From a checkpoint of a small mixture-of-experts model trained on Wikipedia.
Training: a variant of Muon for the experts, 463M tokens, 3530 steps.
Below are experts of layer 5 (counted from 0) of a mixture-of-experts language model. Rows are named router (the router's row for the expert) and show model dimensions 192-255. Each number is 128 + 24 x the weight over its row's rms, rounded and kept within 0 to 255.
After each expert's rows: a language model's description of what the expert responds to; "gets" lists some tokens that make up at least twice as much of what it gets as of all text. This comes from a sample of Wikipedia text that the model never trained on. Tokens count by the router's weight.

# expert 54
router [133 169 155 130 132  96 133 148 131 171 122 116 128  99  82 105 126 128 140 162 146 152 154 128 136 123 115 137 136  87 144 133 116 105 145 131 171  91 163 144 111 100 134 106 124 127 127 125 150 145 137 125 145 175  99 142 169 110  94 157 124 118 140 108]
Name endings, then commas. Last word of place, building or proper names, and the comma or period after them, such as Stadium, Bridge, District, Beach.
gets: ", ", "), ", "\n\n", ") ", "while ", "County"

# expert 12
router [181 146 124 200 120 134 109 124 155 103  99 108 143 126 130 102 131  93 172 110 132 160 111 159 126 126 102 146 102 125 135 152 147 114 115 120 152 139 129 128 110 135 162  99 141 130  84 145 121 112 110 106  79 123 136 144 171 119 115 148 161 139 139 134]
Place and date prepositions. Prepositions and compass words opening place or time phrases, such as on, On, along, upon, north, south, and month names before dates.
gets: "on ", "On ", "along ", "South ", "November ", "October "

# expert 36
router [117  89 124 100 126 119 146 120 120 135 135 105 136 141 191 139 141 125 126 117 100 147 106 190 146 174  87 159 164 139 103 185 142 109 141 144 138 101 168 144 104 107 137  87 164 168 123 106  90 116 123 150 124 132  82 159 136 139 102 119 124 153 103 126]
Table and list markup. Markdown row starts, separator rows, section headings and bullet dashes opening list lines, such as |---|---|, ==, - History of.
gets: "| ", "- ", "\n", "= ", "\n\n", "\""

# expert 58
router [122 119 112  88 110 129  94 131 115 157  89 110  88  94 122 132 126 126 129  99 119 154 132 145  99 147 121 138 133  94 166 101  89 142 124 144 157 132 150 135 185 104 142  84 110 125 134 136 126 155 119 176  95 196 151 137 169  90 123 168 147  93 182 121]
Have and take verbs. Perfect auxiliaries and possession or take verbs, such as has, had, have, been, took, as in "the county had a population".
gets: "has ", "had ", "have ", "with ", "a ", "been "

# expert 8
router [105 144 110 148 110 146 123 112  89 174  94 108 166 124 141  94 185 132 134 107 110 128 118 169 121 109 186 130 147 157 154 122 121 127 177 156 166 103 166 123 153  96 146 126 115 145 126 169 116 144 145 148 137 144  94  89 113 115 119 112 120 103 136 136]
Cited sources and people. Names, roles and outlets around quotes and attributions in reviews and credits, such as According, critic, Katie Walsh, country codes before athletes.
gets: ", ", "- ", "by ", ": ", "and ", "by"

# expert 55
router [111 139 143 141 160 137 131 150 133 122 131 122 115 106 129  96 158 120 154 143  86 119 126 132 118 164 120 150 134 111 112 127 137 117 157 123 112 108 150 121 143 128 136 127 123 149 130 137 124 138 127 123 158  97 125 164 115 147 133 211 191  98 106  68]
Prepositions. Prepositions linking verbs or nouns to following phrases, often sentence-initial, e.g. in, to, of, from, during, until, after.
gets: "in ", "to ", "of ", "from ", "In ", "by "

# expert 42
router [101  88 117 140 139 159 142 126 150 117 107  98 149 109 105 101 133 110 143 122 117 153 155 124  97 136 134 208 138 108 142 135 136 117 117 116 109 115 130 124 146 146 138 104 165 130  96 140  89 142 141 186 139 124 124 145 114 154 125 135 128 113 152 160]
Speech and opinion words. Reporting verbs, conjunctions and quote marks in quoted speech or critics' reviews, such as said, because, believed, feels, opening quote marks.
gets: "that ", "\"", "to ", "he ", "I ", "it "

# expert 50
router [ 95 188 169 104 173 117 110 136 132 151 138 105 120 132 122 144 151 133 128 133  64 166 121 114 127 159 144 151 146  89 174 152  86 106 127 157 162 123 171  85 154 130 122  90 176 128  84  67 143 108 114 113  95 163 152 178 128 107  99 162 112  95 143 122]
Table row boundaries. Line breaks ending table rows, the pipe starting the next row, and markdown separator rows like |---|---|, in results and election tables.
gets: "\n", "|", "| ", "201", "|---|---|---|---|---|---|", "200"

# expert 61
router [119 152 117 133 147 139 125 166 122 128 122  83 148 130 128 103 129 110 117 157 145 159 156 123 120 117 148 133 176 136 121 131 143 104 141  99 123 135 136 169 120 149 116 110 156 131 109  97 126 113  80  92 126 118 114 128  88 153  73 114 134 143 119 154]
Copula and as. Forms of be and become, plus "as" and following articles, e.g. was, been, became, "As of the 2020 census".
gets: "as ", "was ", "is ", "be ", "were ", "a "

# expert 20
router [ 95 128 115 150 137 100 101 135 118 133 147 120 123 126 106 100 121 107 152 124  76 122 132 126 142 113  94 129 153 102 139 142  90 119 122 142 134  99 154 134 130  96 161 112 148 132  81 187 113 116 171 129 113 174 165 142 123  76  96 141 126 136 106  99]
Table cell separators. Pipes, semicolons and spaces between numeric cells in sports and statistics tables, plus some sentence-ending periods, e.g. 0 | 0 |, GER; AUT;.
gets: "| ", "; ", " ", ". ", "'", "—; "

# expert 4
router [ 87 122 189 139 125 140  88 131 144 130 128  88 140 130 149 137 113 143 164 131 114 148  69 123 162 107 130 112 154 109 163 141 142 113 165 130 134 130 172 132 125  92 121  99 117 130 132  96 118 120 185 117 112 165 158 114 164 123 163 135 144 109 150 126]
Military text, sentence ends. Sentence-ending periods and quote-closing punctuation, plus word-initial pieces in war and weaponry text, such as bomb, killed, troops, F-16.
gets: ". ", "). ", "sh", "\". ", "-", ".\" "

# expert 41
router [106 156 107 139 128  81 101 122 150 155 130 129 117 125 148 135 137 117 140 137 113 157 124 125 147 170 119 146 135 104 144 130 110 144  95 173 144 119 141 145  90  88 162  67 134 108 104 104 107 134 160 127 117 174 146 151 146  52 107 207 123 131 148  86]
Table cells and lists. Cell separators, codes and short entries in mixed data tables and bulleted lists, such as | 89 |, MF, Yes, JPL.
gets: "|", "| ", ")", "0 ", "4 ", "2 "

# expert 48
router [141 175 122 134 108 110 142  85 115 108 127 147 163 106  95 109 142 132 145 118 131 145 136 172 136 147 124 107 147  99 114 138 120 146 149 178 117 152 119 127 129 139 148  75 129 131 119 171 128 200 130 122 122 110 129 134 176 137 124  77 131 142 138 129]
Year first digits. First three digits of four-digit years after in, a month or a comma, such as 198(7), 194(9), 202(0).
gets: "201", "200", "202", "199", "198", "."

# expert 22
router [ 97 148 142 152 129 130 127 162 110 123 102  95 155 127 123 119 119 109 154 185 121 158 121 117  79 110 113 134 122 114 176 139 150  94 157 153 128 147 187 149  95  90 164  99 158 122 137 156 109 126 142 144 124 146 123 107 169 151 130 149 164  95 110 112]
Modals and quantity words. Modal verbs and comparison or approximation words before numbers or verbs, such as would, could, than, approximately, almost, plus poll percentages.
gets: "to ", "not ", "would ", ",", "than ", "can "

# expert 45
router [134 122 120 123 122 138 142 149  96 110 141 121 132  83 134 110 147 121 107 125 141 115  96 173 154  96 132 125 180 118 175 147 132  96  99 149 163 110 148 138 131 148 142 145 105 112 129 111 132 174 141 127 102 158 102 128 153 125 105 134 148 126 104 145]
Articles and noun-phrase openers. Indefinite articles and evaluative adjectives opening noun phrases, e.g. a, An, significant, considerable, initial, strong pressure.
gets: "a ", "the ", "an ", "A ", "his ", "s "

# expert 5
router [120 111 144 151 136  44 111 109 115 139 111 133 159 113 153 121 148 114 129 124 112 141  96 130 152 149 112 133 117 101 137 141  83 111 101 179 148 105 123 123 108  70 149 112 128 142  96 125 107 121 152 120 108 148  99 143 121  53 110 187 147 117 118  93]
Sports results table cells. Cell separators and numbers in results tables, mostly scorelines and league standings, such as | 2–0 |, 1–1, 2007–08.
gets: "| ", ") ", " ", "\" ", "1 ", "% "

# expert 10
router [116 131 132 138 130 142 110 130 110 110 126 103 105 101 178 124 131 106 156 146  82 109  82 110 149 130  89 134 127 130 132 140 114 131  89 128 148 113 153 171 147 148 151 163 128 148 126 122 112 115 146  81 142 109 120 131 117 125 114 118 144 117 112 142]
Biography subjects, narrative adverbs. Subject pronouns and surnames opening sentences in biographies and sports careers, such as He, She, Nash, plus graduated, eventually, finally.
gets: "he ", "He ", ". ", "and ", "She ", "she "

# expert 47
router [142  87 124 127 124 105 141 111 133 165 136 114 102 136 135 102 176 102 150 134 108 110 137 166  75  80 106 156 133 131 129 143  71 136 112 160 134 133 147 131 115 140 141 106 165 126 147 116  85 155 102 151 113  83 130 127 113 104 121 125 145  89 156 127]
Quantifiers and list titles. Quantifier and grouping words, plus the word after List of, such as several, many, among, other, List of Pennsylvania Rivers.
gets: "of ", "the ", "and ", "other ", "two ", "all "

# expert 28
router [138 129 144 155 142 141 142 160 107 132 100 148 160 100 178 127 178 117 132 170 101 116  79 146 164 128 139 101 117 121 157 170 129 104 105 110 137 144 113 139 112 134 164 159 112 146 120 181 130 153 129 126 112 163 123 138  92 154 149 133 130  94  99  90]
Tournament round terminology. Competition stage and event words in sports results tables and tournament text, such as finals, Championship, doubles, Semifinal, Open, plus table pipes.
gets: "| ", "–", ": ", "-", "round ", "World "

# expert 1
router [ 88 118 136 113 103 120 127 111 141 146 126 111 123 125 142 108 118 131 140 135 165 111 132 143 150 131 116 169 187 107 119 150 111 109 141 154 139 144 159 134 152 169 147 109  93 105 132 173 123 150 117 150 123 147  86 135 157 143  42 110 113 111  86 131]
Period and region modifiers. Words opening a time or place phrase after prepositions and "the": early, late, Middle, throughout, southern, western, as in "the early century".
gets: "the ", "in ", "In ", "from ", "early ", "during "

# expert 2
router [107 108 129 139 136 114 113 142 109 154 160 118 123 133 146 142 140 127 127 117 134 124 127 153 112 126  98 140 118 127 117 121  73  96  95 164 139 124 130 130 129 131 151 106 154 126 119 120 101 154 150 149 135 155 126 158 121 110 149 154 108 113 118 107]
Infobox field starts. Bullet dashes, line breaks and table pipes that open a new infobox field or table cell, before labels like Founded, Website, Elevation, Genus.
gets: "- ", "\n", "| ", "\n  ", "• ", "Best "

# expert 62
router [112 156 152 148 133  50 101  97 136 146 119 117 130 129 144 130 126 128 142 136 101 159 129 138 136 136 114 152 129 107 152 135 104 129  76 176 143 109 123 120  96  94 165  83 152 129  92 108 107 161 139 166 119 166  96 178 137  52  96 207 139 111 152 103]
Numbers in data cells. Numeric values and short codes inside statistics tables and coordinates, such as 0, 1, 3, goal counts, percentages, years, seconds figures.
gets: "0 ", " ", "1 ", "\n", "2 ", "3 "

# expert 15
router [ 98 108 119 122 136 106  98 134  75 143 111 121 113 106 147 115 157 138 123 138 131 164 126 135 134 115 129 133 146 117 139 147  78 136 128 159 131  69 137 132 120  92 145 109 143 146 116 155 127 160 167 127 127 142 174 127 141 125 145 143 114  77 140 103]
Table headers and separators. Pipe separators and column headers in election and sports tables, such as Votes, Candidate, Pld, Pos, Score.
gets: "| ", "; ", " ", ") ", "% ", "Team "

# expert 53
router [137  82 114 139  97 123 150  83 126 131 139 134 130 130 104 132 135 117 117 118 126 198 104 124 115  76 119 146 116 147 121 111 126  95 125 193 129 115 142 121 158 146 144 140 100 133 119 135 154 125 128 143 121 116 135 112 188 116 116 136 123 137 113 112]
Sentence subjects. Subject words just before a verb, such as It, This, There, who, which, and head nouns like census, elections.
gets: "The ", "which ", "It ", "the ", "that ", "it "

# expert 21
router [153 130 137 152 112 115  96 145 119 124  96 115 124 149 124 158 129  94 166 107 144 114 160 110  99 140 122 175 142 116 106 122 111  65 158 127 140 111 159 175  79 157 140 103 114 191  66 119 138 173 137 116  95 178 127 124 101 121  92 155 113 126 110 113]
Definite article "the". Mostly the and The after prepositions or verbs in running prose, e.g. into the river, in the development, fund the extension.
gets: "the ", "The ", ": ", "s ", "its ", "\""

# expert 23
router [109 122 136 121 132 113 105  49 118 144  99 128 126  96 183 112 167 105 167 177 138 170 126 125 127 111 151 134 136 108 111 147 114 123 102 144 144 132 166 152 125 139 145 149 129 157 120 117 122 137 137  89 119  94 141 136  83 119 117 185 150 123  78 140]
Clause-joining punctuation. Commas, semicolons, periods and conjunctions ending a clause or list item, such as but, although, including, while, and.
gets: ", ", "and ", ". ", "but ", "), ", "\", "

# expert 33
router [111 103 116 155 110 136  92 122 155 130 137 129 120 113 104  83 139  99 188 134 126 107 101 132 155 112 116 172 117 129  90 105  94 131 130 151 158  89 131 142  90 157 133  71 119 112 115 134 139 146 148 107 127 176 155 127 122 151  90 125 171 128 147  75]
Possessives in media descriptions. His, her, their and name pieces in descriptions of albums, singles, films and shows, e.g. single from his debut album.
gets: "his ", "s ", "'", "the ", "her ", "their "

# expert 60
router [ 70 152 100 158 115 112  94  95 111 137 126 165 136  93  96 131 122  88 143 114 129 146 149 140 109 131  95 117 155 122 136 137  63  99 128 152 156 122 123 125 122 113 142 114 101 122 119 175  91 141 167 102  95 162 159 157 119 108  91 179 153 105 105 129]
Score and time values. Digits, dashes and colons in scores, times and stats inside tables, such as 22–25, 3:58, 1:49.80, ±%.
gets: "| ", " ", ":", "°", "–", "2"

# expert 24
router [119 145 106 116  94 129 119 163 110 162 134 101 145  85 136 144 158 103 151 184 130 162  99 165 121 128 143 108 129 149 178 132 140 144 140 142 163 101 124 130 155 135 133 128 149 155  91  84 126 140 133 126 130 103 138 166 114 114 158 139 144 113  70 107]
Infobox list dashes. Line-initial dashes and labels in infoboxes and taxonomy lists, such as - In office, - Genus:, Coordinates, Born, Country.
gets: "- ", "\n", ": ", "″", "• ", "information"

# expert 26
router [126  81  99 157 153  84 125 138 164 146 126 118 155 110 139  98 115 110 166 108 117 142 162 150 169 145 121 145 125 123 119 103 102 114  99 178 204 106 126 142 153 158 148 113 133 133  88 135 116 153 100 135 151 158 132 165 113  77 113 157 123 102 109 134]
Section headings. Wikipedia heading markers and heading words after blank lines, like ==Plot==, ===, See also, Early life, Career, Reception.
gets: "\n\n", "==", "== ", "===", "=== ", "- "

# expert 11
router [106 159 149 149 159  79 112 121 145 152 129 128 130  99 129 126 151 105 145 139 112 158 118 147 125 150 122 113 162  99 109 156  89 108  85 172 166 122 128 118  67 113 133  78 137 136  80 119  91 150 141 151 105 160 157 149 113  26 115 200 121 121 161  99]
Decimal points, table percentages. Decimal points inside percentages and vote figures in election-result tables, such as 0.37%, 2.03%; also scattered prose word pieces.
gets: "|", " ", ".", "\n", "0 ", "0"

# expert 35
router [118  79 161 170 110 143 134 119 114 118 116  95 133 105 190 104 157  93 156 148 101 121  66 194 126 120 114 108 120 121 163 123 124 140 134 158 147 158 137  91 122 118 130  90 142 149 152 157 102 143  97 133 108 175 132 139 175 134 131 128 172 136  88 121]
Quantities and statistics. Numbers and count words in sports statistics and money or size figures, such as 60 appearances, million, consecutive, 112 tackles.
gets: ",", "1 ", "5 ", "2 ", "000 ", "6 "

# expert 32
router [ 92 152 139 149 140 110 109  71 154 163 131 130 163  99 150 130 128 134 165 144 153 136 132 117 136 129 110 133 111 128 160 149 118 116 114 158 129  90 109 133 120  89 154 143 140 105 119 143 110 141 164 135 137 104 104 161 119 142 118 131 128 115 134 109]
Ranges and association words. En dashes in year ranges like 1996–97 and 2020–present, and verbs or nouns of relation before with, like along, worked, together, met, agreement.
gets: "–", "(", "/", "-", "along ", "& "

# expert 34
router [130  98 163 139 147 129 125 118 130 108 124 124 179 101 124 139 154 110 145 129  91 154  62 138 134 155 130  91 149 123 146 113 110 108 120 158 122 118 110 161 114  93 131 146  95 165 127 132 115 147 116 100 132 150 127 142 122 145 107 152 169 131 127 146]
North American team sports. Team names, scores and game narrative in sports season articles, such as Lions, Tigers, Lakers, touchdown, missed, plus results table cells.
gets: "the ", "\n\n", ": ", "The ", "===", "first "

# expert 13
router [128 126 151 141 172 127 103 156 116 159 102 137 170 117 154 152 149 127 125 165 171 119 180 144 106 140 159 157 149 132 140 146  79 123 172 144 126 128 157 137 129 143 145 102 142 142  75 120 120  99 130 126 168 127 138 135 197 122 131 153 148 139 107 105]
Line breaks and headings. Line breaks, sentence-final periods, heading equals signs and table pipes at paragraph, section and table boundaries in wiki markup.
gets: "\n", "\n\n", ".", "==", "|", ")"

# expert 63
router [140 168 137  99 128 100 122 126 148 149  89 116 122 116 129  68 159 145 143 115 115 158  95 147 103 127 118 186 131 166 126 132 154  98 143 119 117 122 127 131 170 133 134 131 125 133 120 123  87 147  98 147 105 109 107 127  93 133 122 118 128 116 136 120]
Government and institution words. Words for government bodies, armed forces and companies after the/of/by, e.g. Royal Afghan Army, Commission, federal government.
gets: "the ", "of ", "by ", "s ", "National ", "Royal "

# expert 16
router [122 125 114 105 114 146 124 118 161 125  68 111 121 140 132 127 139  84 118 114 108 183 139 157 121 119 103 126 187 137 116 143 125  76 127 144 160 135 132 159 126 111 150 113 148 145 131 126 135 109 126 176 167 149  74 150 121 114 136 161 159 140 120 114]
Coordinates and numeric symbols. Digits, degree and minute signs, slashes and parentheses in geographic coordinates, ISBNs, time zones and table measurements, such as 38°33′4″N.
gets: "(", ": ", "°", "N ", "′", "."

# expert 59
router [ 87 140 133 157 129  64  89  97 164 157  96 111 127  93 148 152 143 103 139 134  81 173 129 140 144 150 123 130 137  96 144 137  94 109 117 167 149 113 111 113  78 102 158  64 151 119  95 115 125 159 153 126 130 171 112 153 128  68 139 206 109 119 137  90]
Item-ending tokens. Last token of a cell, sentence or phrase before a separator or line break, such as Hungary., vocals, Nominated, Liberal.
gets: ".", " ", "|", "\n", ") ", "0 "

# expert 9
router [ 84 135 142 178 184  86 115 122  95 134 138 121 152 123 146 118 151 112 134 142  74 166  99 111 187 112  94 159 141 102 130 116  92 107 157 109 170  89 128 170  97 116 166  93 141 127 114 155 137 118 149 127  92 162 121  86 130 117 113 148 148 124 112  62]
Awards, medals, stats tables. Award and medal words, ordinals, and pipe separators in honours lists and sports statistics tables, e.g. Bronze, Nominated, 1st.
gets: "| ", "– ", "- ", ": ", "— ", "Award "

# expert 25
router [ 89 114 119 140 119  80 122 116 148 126 109 106 141 108 155 127 133 119 113 158  94 150 133 150 148 108 140 117 133  97 131 139  83 105  71 187 158 112 118 106 105  79 137  93 152 145  98 120 111 126 152 157 167 160 121 146 136  58  84 201 135 113 148  89]
Table cells and stats. Pipes, numbers and abbreviations inside sports or election tables, e.g. "+7 | 9", FW, GD, Votes, TKO.
gets: "| ", "|", ") ", "\n", "3 ", "2 "

# expert 51
router [138 156  92 120 120 139 116  94 150 139 145 106 162 144 131  97  78 114 110 119 123 158 111 141 116 148 128 136 160 115 142 124 108 118 117 158 157 143 172 126  89 101 125 149 145 166 129 131 100 132 145 175 140 118  96 185 138 153 144 145 182 112 110 127]
Dates and coordinate punctuation. Month names, date dashes, and decimal points in coordinates or climate tables, e.g. 1 May 1698, 1837–1859, 72.9.
gets: ", ", "–", "January ", "November ", "March ", "May "